config = dict(
    n_layer=13,
    d_shared_expert=0,
    balance_bias=True,
    router_bias=True,
)
Below are experts of layer 2 (counted from 0) of a mixture-of-experts language model. Rows are named router (the router's row for the expert) and show model dimensions 0-95. Each number is 500 + 25 x the weight over its row's rms, rounded and kept within 0 to 999. Numbers have three digits each.
After each expert's rows: "comes after" lists some tokens at least twice as common just before its tokens as in all text. This comes from a sample of Wikipedia text that the model never trained on. Tokens count by the router's weight.

# expert 13
router:522509545442491510492460525549538505498510538500535498425495498495487469509488492475504480503512484467540520482461499483516532514503492476494495492504483486494517445482510506488517504463476486509493531531574484552533509520502463498490481509495518518514471508500511555483535477518486523499
comes after: "\n", " |", ")", "%", "3", "4"

# expert 9
router:509472512528487528529452481510490501498443525475540492524456489515511457482477531467489514484532493482495526490480515538520456481476516491508523490488496499516483477506521549494512500482508473512506518502528457536528458519502469498466517501474531511497519544526493542478537438520480500549
comes after: " the", "-", " a", " and", " of", " ("

# expert 4
router:480511529510505533487510514505495477476469491452519513497501542503490450492543527506494474475522506498498503493496536532494510495482441482495562501507467480485545471535536522445504518481533472532444487533497486507496479511466526479515509520532472513467485542490463513459534493506481491498
comes after: "\n", "'", ".", " of", " is", "=="

# expert 2
router:499473482493515506507493496545501442503497536482546511507490510488497484488536492512497460499499519462556516484497531503540485471523489463480502508497523516463505490489580519472506507469535488514493539478497505522541457553488465501483478495524526480459474545500484484491514449482480491490
comes after: " ", " |", " (", "|", "-", ";"

# expert 6
router:472511551472518530514468492520479450500471510503539475468507494527519510498495512507506509519495481525540488482483504507528486448494450428509583488491513498534503505500534498455497499473516502526494495511496489481550484542496527501482465488534524506520477491503478538486491458493511503531
comes after: " ", "1", "2", "0", "9", "3"

# expert 5
router:498486566465498492496467535514500487502471525484559506478470523529475462472485510450496482452501489455533519496476545479500514487494487456474519501511497462498533483509509495465501529494496481519480505544546476550525511521476438516509504480517523506492485504504489515505550493481479515505
comes after: "\n", " |", ")", ".", "==", "|"

# expert 12
router:478510530480497524522446477534507460467491496521566483467492502526519507496487511512503493457496493511531491475489486495561495442497452447497551482497496505502495510508531535481493516484495518483466494527477518495539465577508522481487473506522501527507507503499481537488488458493490491497
comes after: " ", "1", "2", "0", "9", " |"

# expert 18
router:501476523509498504483458510513469476528476493481523473489490525512528489449511519470510472486495510499505494471544511536526488506451422481486521471514494506493483458550529530485543525498496488498495536490519524512548466514485490471516472519514479445460464515505477514479549488521490513508
comes after: " of", " the", " in", " to", " and", " a"